From a checkpoint of a small mixture-of-experts model trained on Wikipedia: 384 squared ReLU neurons an expert, 11181 steps.
Below are experts of layer 3 (counted from 0) of a mixture-of-experts language model. Rows are named router (the router's row for the expert), up (a neuron's input weights, with its number) and show model dimensions 0-127. Each number is 128 + 24 x the weight over its row's rms, rounded and kept within 0 to 255.
After each expert's rows: "gets" lists some tokens that make up at least twice as much of what it gets as of all text. This comes from a sample of Wikipedia text that the model never trained on. Tokens count by the router's weight.

# expert 21
router [122  63 133 129 140  77 106 115 101 114 120 103 106 134 127 155 127  97 100 124  80 187 103 115 152 106 128 119 149 135 154 121  90 167 124 129 142  79 154 119 172 171 158 107 106 162 109 142 120 133  91 108 135 139  93 105 106 104 100  78 137 120 130 136  95 132 135 143 127 147 135 106 120 173 107 149 117 129 135 152 135 129 151 139 172 129 113  77 143 152 144 127 114 148 152 114 125  91 108 125  94 120 134 162 115 145 130  96 151 142 140 143 113 154 124 100 141 164 151 157 165 145 131 185 118 136 138 111]
up0 [113 128 119 122 147 144 139  60 118 163 130 112 176 119 152 112 132 120 129 165 138 129 149  90 133  90 139 125 143 135 183 166 153 113 141 118 166 137 145 141 133 160  96 127 119  95  90 127 141 149  97 129 138  98 153 134 135 131 128 142 111 136 144 170  95 108 104 118  72 141 134 108 156 113 120 119 114 114 108 165 134 145 116 122  81 128 147  91 101 121 131  77 129 110 150 140 125 138  95 143  91 159 126 153 148 109 111 106 138 165 133 162 100 126 176 100 167 137 158 137 129 144 185 162 117 171 127 125]
up1 [102 110 154 138 125 127 146 135 118 109 161 113 102 104 124 145 116  83 107 150 138 171  99 105  71  98 109 151 125 141 155 130 144 146 138 123  96 130 109  85 165 175 139 121 116 153  92 136 142 144  94 104 114 128 117 108 130  97 114 125 141 120 148 136 116 139 129 168  89 159 133 169 132 107 147 116 116 137 130 139 149 121 170 144 123  85 162 129 104 126 174 103 143 126 155 117 108 152  96 102 126 182 137 173 109 104 149 127 207 110 123 158 157 130 114 127 148 119 105 145 175  96 132 127  87 142 135 115]
gets: " (", " \"", "(", " /", "/", " "

# expert 17
router [ 83 105  95 103 110  74 106 121  96 124 110 122 144 134 143 126 146 125 135  95  92 128 120 120 117 108 130 117 154 106 159 110  88 151 162 160 115  92 165 106 154 135 171 115 155 147 157 126  96 149 122 120 141 110  92 149 126 115  90  80 121 119 156 157 121 117 118 143 128 134 142 142 153 161 118 116  98 103 115 145 121 146 164 118 125 140 113 105 189 170 103 118 118 143 129 144  89 105 130 118  98 189 144 116 149 160 136 129 141 146 122 103 159 149 107 124 129 144 156 158 176 156 106 145 153 119 151  74]
up0 [157 121 100 165 100  96 203 151 192 119 166 128  84 134 142 127 147 146  76 114 134 159 127 125 146 164 121 130  90 114 123 121 138 105 118 137 120 116 121 115 123 136 137 146 159 137 102 163 118 125 166 114 116 155 117 137 119 193  82 156 150 158 147 138 140 107 119 136 139 109 125 134 143 133 100  93 129 122 124 102  89 155 156 110 145 133 103 143 138  97 163 118 102 138 111 127  98 128 159 107 119 139 119 158 119 128 151 109 147 127 127 116 119 129 187 176 129 106 105 106 134 162  94 136 125 130 123  72]
up1 [133 112 125 125 107 115 159 125 112 129 139  98 125  88 155 157 118  79 100 124 165 130 138 148  84 112 136 128 108 165 142 150 118 123 115 138 119 139  70 151 137 125 106 126 123 115 108  92 123 147 138 129 103 144 107 183 135 101 143  97 149 109 144 153 156 123 120 149 121 155 118 106 106 152 155 126 149 129 105 135 112  96 157 144 149 135 134 119 143  99 165 124 153 141 130  99  81 123 132  95 112 145 151  75 134 145 156 125  58 178 129 166 168 138 130  82  91  93 148 130  83 118 100 163 107 145 120 109]
gets: "\n", "  ", "-", "|", "'", "\n "

# expert 31
router [ 86 132  88  91 117 112 123 107  93 132 131 104  67 141 134 127 140  97 114 117  85 134 106 120 157 106 123 131 143 105 155  95 130 135 107 129 149 104 141 123 145 134 156 123 110 137 113 136 100 114 131 141 115 131  75 127 107 137 119 108 104 146 115 140 122 121 115 178 140 179 119 148 156 165 148 120 126 110 107 149 113 110 154 183 137 120 137 134 158 159 102 138 104  69 125 147 107 109  99  87 111 161 117 165 134 178 128 114 121 125 117  83 140 139 108  93 123 128 147 172 189 112 123 129 173 101 115  96]
up6 [120 140 118 103 101 172 104 149  95 162 138 126  87 134 121 130 105 148 112 125 125 171 154 135 136 115 107 114 121 138 144 103  93 133 146 135 141 125 114 120 109 175 138 124  69  99  97 137 127 170 148 121 140 101 148 116 128 177 149 110 141 145 110 114  90 180 164 157 144 122 148 138 138  94 108  75 159 145 137 136 164 155 173 125 182  92 106 156 143  99 130 104 112 159  89 130 115 133  90 146 140 141 140 131 130 126 144 110 111 163  87 132 126 107 126 164 159 141 131 133 175 157 125 128 112 157 154 114]
up7 [140 124 118 132 129 111 108 128  91 137 136  82  92 178 105 135 134 100 128 170 103 117 149 141 155 107  96 125 103 132 169 149 143 148  96 107 112 103 172 127 127 142 152  93 150 113  80 122 134 163 108 106 160 118 169  71 129  98 154 133 139 122 136  89 116 127 114 105 136 102 107 169 153 120 102 144 138 137 160 172 124 128 127 192 132  86 147 111 152 132 113 157 118 133 137 141 132 143 157  99 107 135 109 139 152 123 146 142 114 149 171 142 115 138  72 120 185 119 138 132 155 155 136 134 169 142 115 139]
gets: "-", ":", "|", " |", "\n", " -"

# expert 8
router [ 95  95 113 129  89 120  94 116 138 154 118  92 128 108 145  98 142 128 103 114 110 152 132 122 125 122 141 116 103 104 172 121 135 139 127 134 133 129  98  80 113 129 144 130 127 155 156 156  99 137 150 127 162 115 115 114 135 182 150 153 131 150 104 174  48 126 149 124 123 139  97 147 136 127 124  91 122 100  74 145  59 130 130 135 159 169 138 150 167 140 117 124 119 143 116 128 114 131 116 140 130 147 102 124 131 165 108 124 182 119 164 114 101 105  85 130 145 156 174 111 132 130 112 128 158  84 102 133]
up6 [123 102 133 108 129  84 138  95  66 141  63 148 147 154 131 147 151 120 137 162 127 134  94 123 148 138 113 118  66 160 111 112 121 151 141 113  93  96 117  96 143 120 129  87 118 127 114 145 128 143 156 182 117 138 140  94  89 119 151 136 149  94 129 134 122 135 153 118 132 172  69 122 121  77 116 133 136 138 134  95 117 167 125 157 158 141 140 126 154 100 137 108 110 120 115 149 115 137 115 106 126 110 128 161 143 104 131 106 134 134 135 111 114 113 154 143 120 119 100 147  97 160 142 158 204  91 125 147]
up7 [ 96 109 107 103 117  85 142 125  78 111  94 129  99 142 115 122 114 162 113 111 125 141 139 132 100 153 106 144 146 137 150 108  91 153 106  76 134 111 125 118 130 102 115 164 184 140 118 134 137 131 147 102 114 112 159 117  99  90 138 154 133 127 171 132  74 111 193 140 154 111 140 106 124 123 156 117 165 138 144 127 136 134 112 101 149 130 128 183 189 137 133 154 151 113 173 122 116 118 114 134 103 129 132 156 182 118 122  92 122 146 140  99 106 158 126 114 153 133 131 152 141 170 153 124 120  88 101 111]
gets: " first", " their", " more", " new", " an", " a"

# expert 11
router [ 73 118 116 112 111 109 145  99  98 136 136  94  94 128 131 131 141 126 122 113  91 157 118 119 129 113 101  99 142  79 185 113  93 117 143 131 170 115 149 124 167 153 169 156 163 209 127 142 145 131 124 141 116 158 117 154 105 128 122  83 130 131 129 114 117 137 124 149 117 124 135 104 128 137 109 147 108  90 104 153 127 142 187 122 143 126 123 116 159 134 112 161 117 131 128 139 106 102  93 106  87 124 128 127 169 175 113 153 121 127 145 124 116 144 128 116 131 147 177 179 149 164 117 121 117 122 165  86]
up0 [103 120 133 129 138 125  93 124  81 107 107 117 158 175 138 167  97  99 128  96 129 122 112 153 139 119 105 138 147 158 107 150 115 119 134  89 134 177 125  80 131  75  85  91 152 123 130 121 137 129 146 206  91 115 115 148 118 139 144 180 111  93 144 121 107 142 137 108 121 144 141  96 149 108 124 150 123 147 147 117 161 127 141 119 142 132 109 117 109  98 103 163 107 134 155 134 117 112 157 134  95  95 115 115 118 112 141 154 133  75 108 157 134 117 136 171 119 108 117 152 118 110 160 165 157 154 132 171]
up1 [ 96 122  99 134 117 101 110 105  70 133 165  93 107 135 114  82  92  99 130 119 128 116 146 156  88 143 121 153 134 118 128 170 120 163 142 118 121 161  90 152 158 142 104 144 108 165 154 126 112  92 155 123 134 128  86 117  76 118 136 109 175 144 128 108 149 115 126 155  88 166 118 130 122 109 163 134  92 143 129 125 161 128 150 157 138 142  86  81 137 128 162  90 107 150 154 149 125  88 163  99 131 132 124 127 131 180 144 146 145 142 141 161 139 102 159 123 123 152 149 120 144 119 112  89 113 147 120 146]
gets: "=", "\n\n", " =", " \"", "\n", "\""

# expert 2
router [ 97  92 108  94 104  91 118  91 116 147 128 108  79 133 148 136 118 117 112 112 100 179 132 125 144 113 165 129 147 131 125 141 142 154 150 129 147 134 147 130 164 152 186 148 109 161 144 170 111 127 106 129 152 123 104  97 129 120 110  85 121 111 127 146 120 114 117 168 134 134 115 168 152 170  94  93 115  95  92 154 136  96 157 104 181 133 103 101 149 144 133 126 101 131 162 117 126 104 116 100 114 151 127 130 128 157 111 152 151 126 112 126 160 136 146 143 114 132 179 160 184 160 153 151 127  88 134  98]
up0 [110  76 123 148 157 107 127 133 142 118  98  93 155 140 137 123 149 131 131 117 145 156 157 118 101 133  95 133 167  85 112 102 106 154  89 161 141 126 131 107 128 144 112 101 128 126 164  94 156 152  99 132  72 147 138 122 101 100  93 143 111  72 136 178 137  74 124 132  91  93 150 112 163  99 163 117 139 120 160 145  95 173 156 136 161  98 115 121 120 124 168 115 127 118 128 126  99 122 122 129 131 154 170 134 150 126 119 155 134 142 150 156 125 106 147 108  93 136 135  94 102 152 129  90 163 123 130 105]
up1 [145 114  73 140 123 108 124 132 161 166 140 114 114 143 110 151 115  92 125  91 148 154 158 183 157 103 111 159 136 116 143 164  95 152 148 107 140 136 159 102 128 101 131 139 138 202 138  97 139 143 129 126 103 114  91 115 161 137 104 127  98 138 103  98 145 135 111 116 162 141 107 120 126 133 148  79 106  90 125 161 181 155 137 131  81 125 114 116 101 117 149 132  91  99 177 137 119 134  93 129 135 102 152  97 127 154 130 118 114 155 144 102 105 165 147 161 137 107 121 110 120 136 168 101 128 127 156 139]
gets: ".", ")", " as", "\"", " $", " was"

# expert 27
router [114 117 133 131 133 109  92  69  83 136  83  72 106 148 127 133 117 126 105 129  87 162 135 150 120 111 162 104 151 100 119 155 141 168 144 136 145 129 133 151 152 156 139 106 140 139 134 141 100 128 140 155 135 118 102 110  91 118 110 126 150 118 100 147  61 161 127 174 129 147 148 108 175 115 123 146 107 147 127 137 104 109 143 118 149 147 123 121 137 132 143 170  97 125 155  99 112 134 108 138 158 162 118 110 120 154  99 144 124 124 142 103 141 142 151 115  89 148 139 141 163 138 145 145 176  49 157 111]
up0 [123  83 176 167  98 113 129 158 125 161 110 164 131  96 135 117 145 159 116 140 124 113 131 122 134 127 163  94 105 104 126 121 140 110 121 138 132 134 112 152 150 167 113 199 126 139 162 126 129 107 144  84 144 114 121 117 143 107 145  72 114  93 170 143 171 163  83 125  99  94 165 130 124 107 118 104 157 163 107 133  75  85 135 123 137 150 127 132 147 110 115 117 136 132 116 104  94 106 135 113 103 129 116 116 121 144 102 103  85 137 147 138 129 109 148  71 121 154 133 131 140 123 158  97 151  88 157 110]
up1 [131 109  95 119  86 130  87  85 122 135 112 157 134  87 172  79 121  99 123 144 142 152 109 129 110  78  89 100 135 106 121 125 114 116 157 159 125 110  97 105 141 125 159 140 104 129  91 128 127 141 130 115 160 138 109  92 127 118  75 133 151 180 125 127  99  98 123 117 116 130 109 125 125 169 106 104 141 106 132 179 121 147 203 121 124 111 130 110 117  99 126  98  93  85 141 118 123 146 113  87 100 150 128 117 139 128 119 132 111 120 135 115  96 126 105  91 119 116 115 143 148 104 102 175 111 140 114  77]
gets: " of", " in", " on", " by", " for", " with"

# expert 7
router [ 59 122 130  92  87 107 134 115 101 111 102  86 113 144 173 132 134 107 102 120  96 141 115 125 100 114 140 114 143  80 162 112 133 135 111 137 139 105 113 101 167 123 168 137 123 176 152 106 124 124 136 171 112 147 100 133 104 125 129 122 119 115 113 146  62 141  91 146 128 133  98 131 129 112 131 117  83 117 130 170 118 112 135 117 128 132 172 118 176 145 120 157 104  98 141 122  69 112 114 130 117 127  93 151 166 126  90 141 131 124 160  95 141 134  97  97 123 136 144 162 128 114 151 124 154  83 111 110]
up6 [139 122 140 115  86 142 161 107 156 114 127 123 170 102 128  92 121 116 127 184 181 177 114  85 144 129 151 144 111 159 163 101 134 150 140 132 111  82 146 122  89 130 138 115 140 119 128 131 113 122 153 116 155 150 126 105 133 154 168 103 150 115  91 112 155 118 173 125 135 113 133 114 150 137 110 133 132  80 136 123 180 115 101 126  76 140 119 134 135 139 153 131 118 128 124 121 147 172 105 109 168 132 148 148 105 156 176 143 129 149 124 113 122 154 118 136 134 144 106  97 128  95 163 153  99 107 153 200]
up7 [134 132 145 153  94 129 160  98 126 146 122 142 128 164 120  86 160 146 155 130 105 128 113 155 148 127  62 146  95 109 144 100 187 128 128 120 136 128 137 122 157 146 109  77 193 106 140 149 119 155 150 149  84 129 110 124 126 159 107 129  97 143 131 151 130 112 120 152 145 116 137 201 128 111 117  88 127 143 132 163 113 148 132 165 139 155 105 134 107 108 175 120 111 125 146 161  78 129 109 121 119  80 111 143  96 131 115  95 164  98 106 148 129 109 122 146 100 146 139 154 144 102 102 123 113 112 139 119]
gets: " the", " a", " The", "The", " an", " this"